From a checkpoint of a small mixture-of-experts model trained on Wikipedia: width 448, vocabulary 8192.
Below are experts of layer 6 (counted from 0) of a mixture-of-experts language model. Rows are named router (the router's row for the expert) and show model dimensions 320-383. Each number is 500 + 50 x the weight over its row's rms, rounded and kept within 0 to 999. Numbers have three digits each.
Before each expert's rows: a language model's description of what the expert responds to. This comes from a sample of Wikipedia text that the model never trained on.

# expert 21
It responds to: Infobox field labels. Line-start dashes, line breaks and field names in infobox-style lists, such as Born, Died, Coordinates, Species, Genre, Stadium.
router:477474490546530578454399537491411551529507519465411537470510492504499489534546484460515558480564419429436481442499452491520459435505550622483464501526551454520534480461518491601423639434500527

# expert 16
It responds to: Field and cell separators. Punctuation separating labels from values or table cells in infoboxes, lists and tables: colons, pipes, semicolons, dashes, slashes.
router:458508492560503488497419582474400453511503508533544459528433552434478458626502499464589476513562534552565586515514479479471492456589571511445574477546607540510510462456527448507481523546521533

# expert 25
It responds to: Capitalized name onsets. First piece of a capitalized proper name split into parts, after a comma, of, or the, such as Gu, Har, Pal, Hur, Ara.
router:483463532462481571482449606528456475532517447537562532528493569437504448574509461440508503484555511482456583472495488465430541495577628522494571421536559559501588443474583515591477493519518484

# expert 7
It responds to: Commas and hyphens. Commas after place names, people and clauses (Abu Dhabi, India), and hyphens inside compounds like sign-language, Dance-pop.
router:517495491488456502461419513501496514428473541468532494457517483529458493580484560521483486500490500469442552478528532518319447477581544531428483488562485381541533440507600454500580510496575563

# expert 26
It responds to: Lowercase word-initial letters. Single letters or first pieces starting a word after a space, e.g. h in hour or http, Mi in Mie, D. initials.
router:475509475542547554494524556527471513481485465529546555477443504430484507455507447523479524461542514442462527392559543497383443514516592458463478383560515367493544430478541458541505569484590485

# expert 30
It responds to: Possessives and adjectives. Possessive pronouns and prenominal adjectives or numbers before a noun, such as his, their, her, final, separate, former, three.
router:459498436552538551513540499477441542495529485454504473471511463455538468523545388478464492459538456502427541481471459517437422451509520496469531504533532554638610483451644556487563472490503442

# expert 8
It responds to: Prepositions and subordinators. Prepositions and clause openers after verbs or nouns, such as to, for, by, between, when, would, plus commas after introductory dates or adverbs.
router:554415490491502568453515586510482534438464500430559479442511494427501411569580471585519492505612504471495531539444432448443510526525540510511485413478467494512481403480573506535505566533522494

# expert 37
It responds to: Direction and geographic pieces. North, South, New, United before States or York, plus inner pieces like ab, oc, th and coordinate symbols.
router:515441484651522535547510597539454523477466488505577414486547445472495503496538411490512519425569468448535518485555503521510457505553498494517468507499491477475519464427570531555458430509441376

# expert 35
It responds to: Adjective stems and table separators. Adjective stems starting derived words (strongly, widespread, Hardcore), plus pipes, list hyphens and semicolons starting cells or cast entries.
router:448415472512581562499515535511517486423465491419512523499510537451439444625557465475398557463564568498493519400463488507430456517490507518531517480504525519602497526417529450488420534544533482

# expert 24
It responds to: Numbers in tables. Numerals and number pieces, mostly in table cells, page ranges, scores, citations and numbered lists, such as 11, 6, 121.
router:571449445588495480510438529507564527473551448462512503517513424463523503554544521621504520459585507429491513511489493479419530510488583542529553433490395471580487512471601504556427477463431568

# expert 3
It responds to: Word-final consonant pieces. Final pieces of surnames and species authorities ending in g, ig, ug, k, like Keg, Herzog, Breuning, Puig, cougars.
router:453399517496529535495498552436466497468568535576517502448391461427502436456499417485556543507536460574452496447509509473452437481590566526475468421445533483477547520456530602462468432520489439

# expert 9
It responds to: Surname endings, periods. Final pieces of personal surnames, especially Slavic, German or Turkic, such as -mann, -ović, -kov, -ler, plus periods and table bars.
router:527450510481542562444498536482491380498498533437488573491380517437533542421507413548490511400549524532475514535473521554500401483504552520500501457557445489460427488508571441514517574477554491

# expert 1
It responds to: Vowel-final name pieces. Mid-word pieces ending in i, ü or u inside foreign names and words, such as Partizan, Vranjic, Puccinia, Türküleri, Eruption.
router:529480552432496481495464564523505560548429427378539536438583520464434535507558455633418594502519503470405471414484388535490455480537543500523551487543449559495470485422539524552428555531456495

# expert 6
It responds to: Foreign word fragments. Mid-word pieces of non-English names and words, often vowels or apostrophes, e.g. Eu in Romanian, Neuo, Meteosat, yakshagana; also table dashes.
router:448449488513551523455498567540476524501516412407604502487481491474454472479539430429425487434571545479446592521547488527505499522574495471456523516518496576520501523465545449541562545455492509